Experts of a small language model: 2 picks a token, a variant of Adam for the experts.
Below are experts of layer 3 (counted from 0) of a mixture-of-experts language model. Rows are named router (the router's row for the expert), gate (a neuron's input weights, with its number), up (a neuron's input weights, with its number), down (a neuron's output weights, with its number) and show model dimensions 0-255. Each number is 128 + 32 x the weight over its row's rms, rounded and kept within 0 to 255.
Before each expert's rows: "mostly gets" lists some tokens that are sent to it at least half of the time. This comes from a sample of Wikipedia text that the model never trained on.

# expert 0
mostly gets: "|", " sp", " took", " win", "In", " top"
router [161 140 120 136 134 118 207 138  82 115 130 115 127 173 170 152 162 140  95 110 145 187  48 164 132 162 152 126 104 107  69 104 106 180 111 184 130 159 137 181 122 122 173 108 135 141 130 163 104 132 122 119 131  99 131 114 123 155 114 156 131 102 106 125 182 128 125 175  81 125 117  87 159  91 156 120  74 127  85 139 122 134 144 172 110 179 154 141  81 116 110 105  81  78  97  49 127 116 111 128 126 165 130 155  86 166 135 150 136 148 125 166 147 148 141 139 154  97 108 117 118 130 115 119 184 117  88 108 165 177  59 130 129 128 156 138  92 157 110 169 120 179 102 102 206 116 113 138 136 129  85  79 101 103 148  14 144 208 161 219 150 135 145  85 123 114  62 172 146 129 117  97  96 137 138 106  58 123 143 141 135  77 144 123  95 175 142 125 120  78 125 127 189 128 123 118 109 118  97 113 216 131 123 113 143 174 118 125  85 157  92 141 101  87 133 110  89 184 150  84 131  99 103  95  86 104  71 148 174 186  97 131 156 120 127 143 137  88 111 147 113 110 136 140 111  63 184 121 136 130  71 108 132 197 157 103]
gate6 [141 165  76 113 129 130 128 151 197 107 107 150 143 144 187 129 146 113 120 175 155 152 100 167 116 139  93 195 165 150 147 113 146  86 113 211 119 137 101 161  96 165 101 100 150 164  96 173 117 124  78 107  88 126 129 119 108  77 101 196 136 168 112 126 114  95  83  98 129 147 135 114 126 163  79 181 140 110 165 102 173  76 133 100  86 126  92 167 104 141 114 118  98 127 169 147 127 117 128 111 124 125 112 108 114 107  74 215 124 147 122 116 208  46 187  98 114  79  68 107  78 162 125 145 157  99  81  97 166 122 116 107 147 130 136 139 185 131 145 137  89 115  50 115 156 141 105 112 124 103 138 194 120  95 150 121  68 181  96 102 135 108 174 134 117 149  79 157 118 147  81 136 202 127 132 106  93 158 163 154 114 110 118 137 112 138  76 144 121 153 164  58 101 128 130 101  72 108 127 127 128  78  85 197 135 110 129  87 113 133  39 125 152 141 116  90  91 139 128 182 142 122  87 160 113  83  65 198 127  90 111 107 121 133 138  82 125 143  76  91 157 113 116 157 145 117 138  68 118 170 128 114 150 139 137 123]
up6 [179 112  83 122 105  99 182 152 117 148  86 103 159 139 223 164 149 114 139 111 173 159 170  86  86 147 132 163 144 150 105  87 152 102  94 133 157 152 174  84  55  97  57 131 118 182  75 138 144 130  60 140  44 130 112 165  83 127 130 169  68 178 187 108 173 160 105 151  96 139  84 130 142 150  86 158 142 150 161 132 163 111 124 195 122 105  84 155 141 129 138 172 134 102 156 125  99 140 104 112 126 120 101 108  63 124 136 110  89 122 123 118 221 106 129  89  90 106 136 157 131 196 107 117 115  86 120 186 107 161 160 138  77 153 108 145 101 113 133 151 152  94 128  95 216 161 132 133 179 159 137 111 119 118  91 124 111 139 170 149 104 132 190 169 114 127 169 125 119 156  49 166  95 109 130 126 102 114  98 196 169 159 122 169 133  97 129 123 132 169 136  85 105  99 115 130 101 145 155 149 116 141 162 178  60 114 156 101  99 147 161 125 193 127 174 153  99  99 133 117 169 149 106 144 144 133 160 145  90 137  89 133 122 144 156  90 158 139 148 152 141 134 100 119 166  96 146 157 172 115  45 144 121 127 141 108]
down6 [162  99  81  85 126  89 194 158 120 118 130 128 148 129 169 141  99 155 124 161 164 188 149 105 154 118 116 150 144 173 153  69 142 149 132 164  82 183 136  71  90 109 160 150 108  93 127  82 117  75  97  79 159 111 109 136  55 116 160 195 108  98  72 169 114 120 167 106  99  82 172 102  77 134  78 125 109 139 114 112 155 123 144 108 153 144 112 133 148 144 114 159 118 114 175 183 121 204 127  96 114 100 117  27  86 151 113 104 102 145 150 112 210  92 107 120  88 137 147 184 113 146  42 127 134 124 138  89 128 105 178 112  51 153 112 141  98 183 124 108 150  84 151 137 156 111  99 137 116 124 121 132  79 164  91 136 111 164 113 110 122  93 101 130 128 149 121  79 105 203 100 180  58  88 100 113  89 112  92 127 146 184 116 148 156 109 155 118 104 187  98  78  86 100  84 120 109 113 111 142  71 110  85 111  73 125  94 110  70  90 101 133 155 146 158 146  90  79 172  98 102 173 116 116 103 133 103 131 120 105 124  91 123 148 120 132 117 150 119 112 141 154 138 133 173 134 158 183 124 128 126  89 137 108 186  86]

# expert 15
mostly gets: " h", " Bar", " Par", " ch", " Ch", " \"S"
router [147 162 130 138 138  62 169  93 141  91  99 133  98 160 176 144 163 166 109 146 144 176  67 146 107 161 178  81 103  99  90 124 115 145 128 148 119 174 123 153 137  93 168 134 147 135 143  73 102 109 182 177 127  89 129  45 122 154 157 129 130 133 100  96 185 118 117 138  68 104  91  65  93 139 163 115  93 101 108 168 113  82  63 163 123 151 149 147 122 131 163 123  87  94  88  90 171 116 159 157  86  86 121  91 136 159 103 151 160 128 156 164 186 130 107 180 152  58 142 102  86 151 131 130 163  97  60  97 176  48 132 136 139 161 164 139  73 148 164 155 123 155  93  97 148 176 140  81 138 163 122 102 193  58 162  60 110 135 184 101 151 129 104 119 143 117  42 124  93 145 128 103 132 179 150 165 114 132 151 153 101 119 128 138 112 135 183 133 151 118 119 134 142 121 126 195  72  96  95 106 153 152 122  54 104 147 127 143 102 107 141 128 141 114 110 176  92 142 154 127  87 118 112  55 147 150 138 153 134 169 145  85 170 105 114 156 116  90 156 141  83 126 149 186 111 122 129 113 153  92 121 130 167 129 137  59]
gate28 [127 123 167 140 167  88 123 122 163 107 101 106 137 137 108 106  97 153 138 117 124 171  98 149 180 118 139 115  91  80 143  79 155  74 147 149 152 108  82 171 125 142 148 140 191  86  94 157 152 155  90 140 144  89 106 115 122 211 116  86 173  84 120  90 170 187 136  39 151 106  55 138 104 106 172 167 140 138 147 143 120 122 143 119 108 162 149 113 110 195 101 102 129 133 107 187 112 140  74 158 149 146 167 182  79 114 121 128 135 113 110 106 153  87 118  73 152 156 178 112  95 104  89 107  94 107  85 150 127 121 202  83 116 167  98 141 115 140  84  92 107 102 126 148 109 135 127 149 152 129 148 121 134  95 192 122 110  82 133 115 117 143  62  87 104 131 109 124 165 162  75 132 107 126 127 178 118  92  90 169 138 104  79 164 145 151 115 184 166 131 121 177 120 131 117 179  77 147  92 138 118 152 121 115  54 120  90 131 165  93  88  96 144 135  97 111 114 159 151 179 113 119 162 113 119  88 129 218 182 177 125 175 116 126  89 206 123 109  91 164  92  73 144 153 129  91  76 139  79 167 168 179 129  86 131 130]
up28 [137  83 141 104  86  85 117  98 137 130 116  78 100 146 103 110 140 139  81 122 102  69 140 158 138 123 156 141  79 135  73  85 153 105 118 105 147  86 174  99 159  81 159  73 141 122 150  71 112 121 113 114 130  94 111  92 119 160  92 141 164 118 135  96 180 121 200  64 127 138  48 104 121  83 160 185 123 112 165 129  93 195 143 128 146 150 150 106 154 143 120 113 148  84 127 159 143 187 127  94  98 110 173 132 139 147 129 118 124 123 149 181 144 100  90  85 137  68 162 103 122  94 119 138 100 137 113 124  96  97 173 129  17 136 154  78 118 116 122  77  90 135 149  79 157 169 158 149  89 106 151 188 126 159 129 150 108 104 131 133 115 131 154 148 120 118 144 111 169 142 141 146 112 127 196 134 114 108 101 114 118 147 112 114 148  93 135 166  82 112 186 110  91 170  83 158  92 203  91 143  76 166 118   1 113 119  86 126 137 162 135 146 134 136 107 110 138  76 126 127 106 100 158  61 124 157 121 123 120 141 160 143 135 146 162 172 128 144  93  76  80 105 124 148 103 110  54 153  98 180  88 128  66 107 181  81]
down28 [117 109 124 128 119  96  84 190  95 181 127 200 112 147 145 160 127 192 135 115 149 116 106 131 108 153 173  59 109  37 139 165 125  88 162  88 160 120 134 143 132 144 141 124 153 146 133 165 193 136  86 137 143  82  71 158 151 143  95 177 119 119 154 220 103 103 155 127 129 147 124 174 134 141 161 124 106  78  82  97 105 197 103 187 122 209 107 137 180 182 155 209  99 114 135 105 148 126  79 144  79 151  81 170 134 118 161 128 105 132 137 120 122 167  58 116 124 173 144  92 179  79 154 143 116 152 133 134  92 122 144 110  79 137 126 133 162  78 126  93 207 165 151 133  88 139 108 133 172 103  53 163 112 116 117 141 135 173  91 124 102 152 150 159 125 107 142 161  79 141 103 153 153 127 110 105 131 200  96 168 125 131 111 128 146 179 118 136 120 120 115 130 134 154 111  98 146 203 128 141 131 166 111 121  66 118 121 120 159 147 108  85 132  79 109 137 148 164 110 119 111 101 193 133 106 111 171 119  95 170 115 139 116 123 118 131  88 116 143 140 101 184 111 143 178  68  88 135 145 131  58 158 146 129 104 194]

# expert 10
mostly gets: "\n", "\n ", "-", " '", "\n   ", "\n\n"
router [149 167 126 159 123 107  93 149  88 103 104 102 163 155 154 155 150 127 121 163 177 148  55 141 121 194 132 107 108  93  76 108 142 160 141 183  89 158 137 129  96  62 175  64  88 156 104  99  96 163 159 131 127 142 161  90 158 192  96  60 130 166 129 117 163  78 118 139 109 117 154 126 134 144 135  89  79 117 108 170 152 127  90 149 125 151 165 168 128 131 154  91  81  79  84 108 168 161 128 189 116 143 135 114 147 163 159 153 121 141 119 108 162 162  97 157 167  80 112  91 149  88 153 117 176  93  79 134 134 104 127 148 143 142 122 176  98 163 153 155  97 185 171  91 153 122 156 129 111 153  98 115 205  90  72  82 182 170 129 183 150 127  99 120 146 128  86 165 101 114 118 129 110 146 101 142 117  81  99 176  98 100 183 156  84 179 138 144 171  97 106 106 169 135 166 153 127 103  91 108  88 154 210 119 140 171 121 140  81 127 112 166  86 111 143 152  94 174 169  86  93 109  69  57 111 179 120 151 165 169 120 108 126  99 124 117 131  94  78 147 120 124 149 173 126  98 176  86 120 105  73 164 113 115 172  93]
gate4 [148 128 126 138 120 104  89 104 132  60 172 143  98 195  47  46 119 153 144 145  61 124 162  41 228 145 119 134 149 111 120 134 159 162 164 159  98 106 106 117 122  70 158  95 138 134 108 160 145 100 196  92 138 132 127 149 162 123 159 118 125 105  92 122 120 176 108 124 123 166 153 147 164 162 151 147  94 132 142 177 140 138 164  91 112  71 142  95 125  79 193  99 154 135 114 124 129 121 161 201  94 138 157 159 132 141 104 138 121 147 136  86 150  98 123  72 176 129 155 145 135 126 135 141 164 151 131 164 122 125 151  81 105 108 147 159  97 138 125  94 164 128 154 118 112 126  72 109 133 139  92 125 200 100  95 144 105 130 143  87 142 122 101 154  66 156 104 164 130 122 123 139 106 124 134 114 160 124  79 113  93  90 171  77 169 110 125 132 117 151 117 169 168 146 111 151 102  82 145 181 104  34 166  99  76 123 167  89 128 125 149 162 121 148 151 146  82  71  99 106 146 138  99 146  86 181 144 130 149 188 123 202 125 191  67  54 169 145 163  85 140  92  93 174  88 126 121 134 163 131 141 127 117 140  92  78]
up4 [ 92 116 109 166 139 131  91 147 144  80  98  97 129 157 112  85 116 104 153 159 133 159 104 153 177 137 142 167  52  76  94 191 117  89 162 113 163 138 171 184 111 124 101 146 158 146 141 146 110 139 135 163 163 121 128  91 114  84 126 106  97 110  75 140 145 119 109 106  71 149 122 138 147 100 117  88 129 150 145 133 131  93 180 179 153  93  88  58 135 103 123  98 109 161 144  91 100 150  81 118 200 164  74 135  67 143  97 198 113  82 216 129 174 108 191 165 113 137 127 118 141 125  73 137 140  63 152 154 149 119 144  93 128 113 112 130 106 152 146 184 139 104  88 101 157 151 134 107 119 121 168 146 122 104 148 103 126 150  70 149 147 186 173  99  96 158 116 169 192 145 125 160 157  87 128 115 105 111 130 175 143  72 128 117 152 139 125  76 116 105 138 217  74 123 162 161 162 130 111 100  75 102 126  76  66 171 132 156 138 110 179 131  83 143 150 139  81 183 158 135 113 109  74 130  80 128 145  99 189 141 150 161 138 135 111 116 113 131 118  54 135 104 131 110 121  43 134  75 116 122 161 108 144  97 174 162]
down4 [115 126 120 112  93 159 122  89 169 166 180 142 119 105 129 188 136 118 143 131 102  80 158 184  68  92 114 136 156 158 118 141 153 136 139 124 126 154 129  65 181 150 162  92 165  83  92 171  95 152  87 108 133 159  93 168 156 130  92 146 156 143 115 144 105 108 136 153 106 107 179 113 121  74 155 122  63 148 151 136 193 129 110 190  87 174 101 121 124 147 158 147 148 100 126 147 130 129 163 118 127  96 168 138 172 115  95 120 147 157 103 136 119 126 114 148 118 180 148 115 120 155 147  78 192 128 135 123  89  79 101 110  22 156 148  93 163  73  99  70 186 160 113 120 125 154 118 143 159 166  98 113 112 161 151 105 102 114 179 151 113  86 143  97 110  96 106 109 155 148  89 112 100 150 172 157 192 117  94  87 109 150 134 130 182 139  71 188 143 152 140 111 170  95 182  76 149  74  89 107 161 136 121 109 176  86 124 131 111 196 115  98 110  89  60 115 114 145 152 101 138  60 104 131 151 135 100 171  74 132 117 137 111 105 164 121 140 134  83  93 101 208 118 162 124 149 200 139 158  79 108  71  78 129  80  89]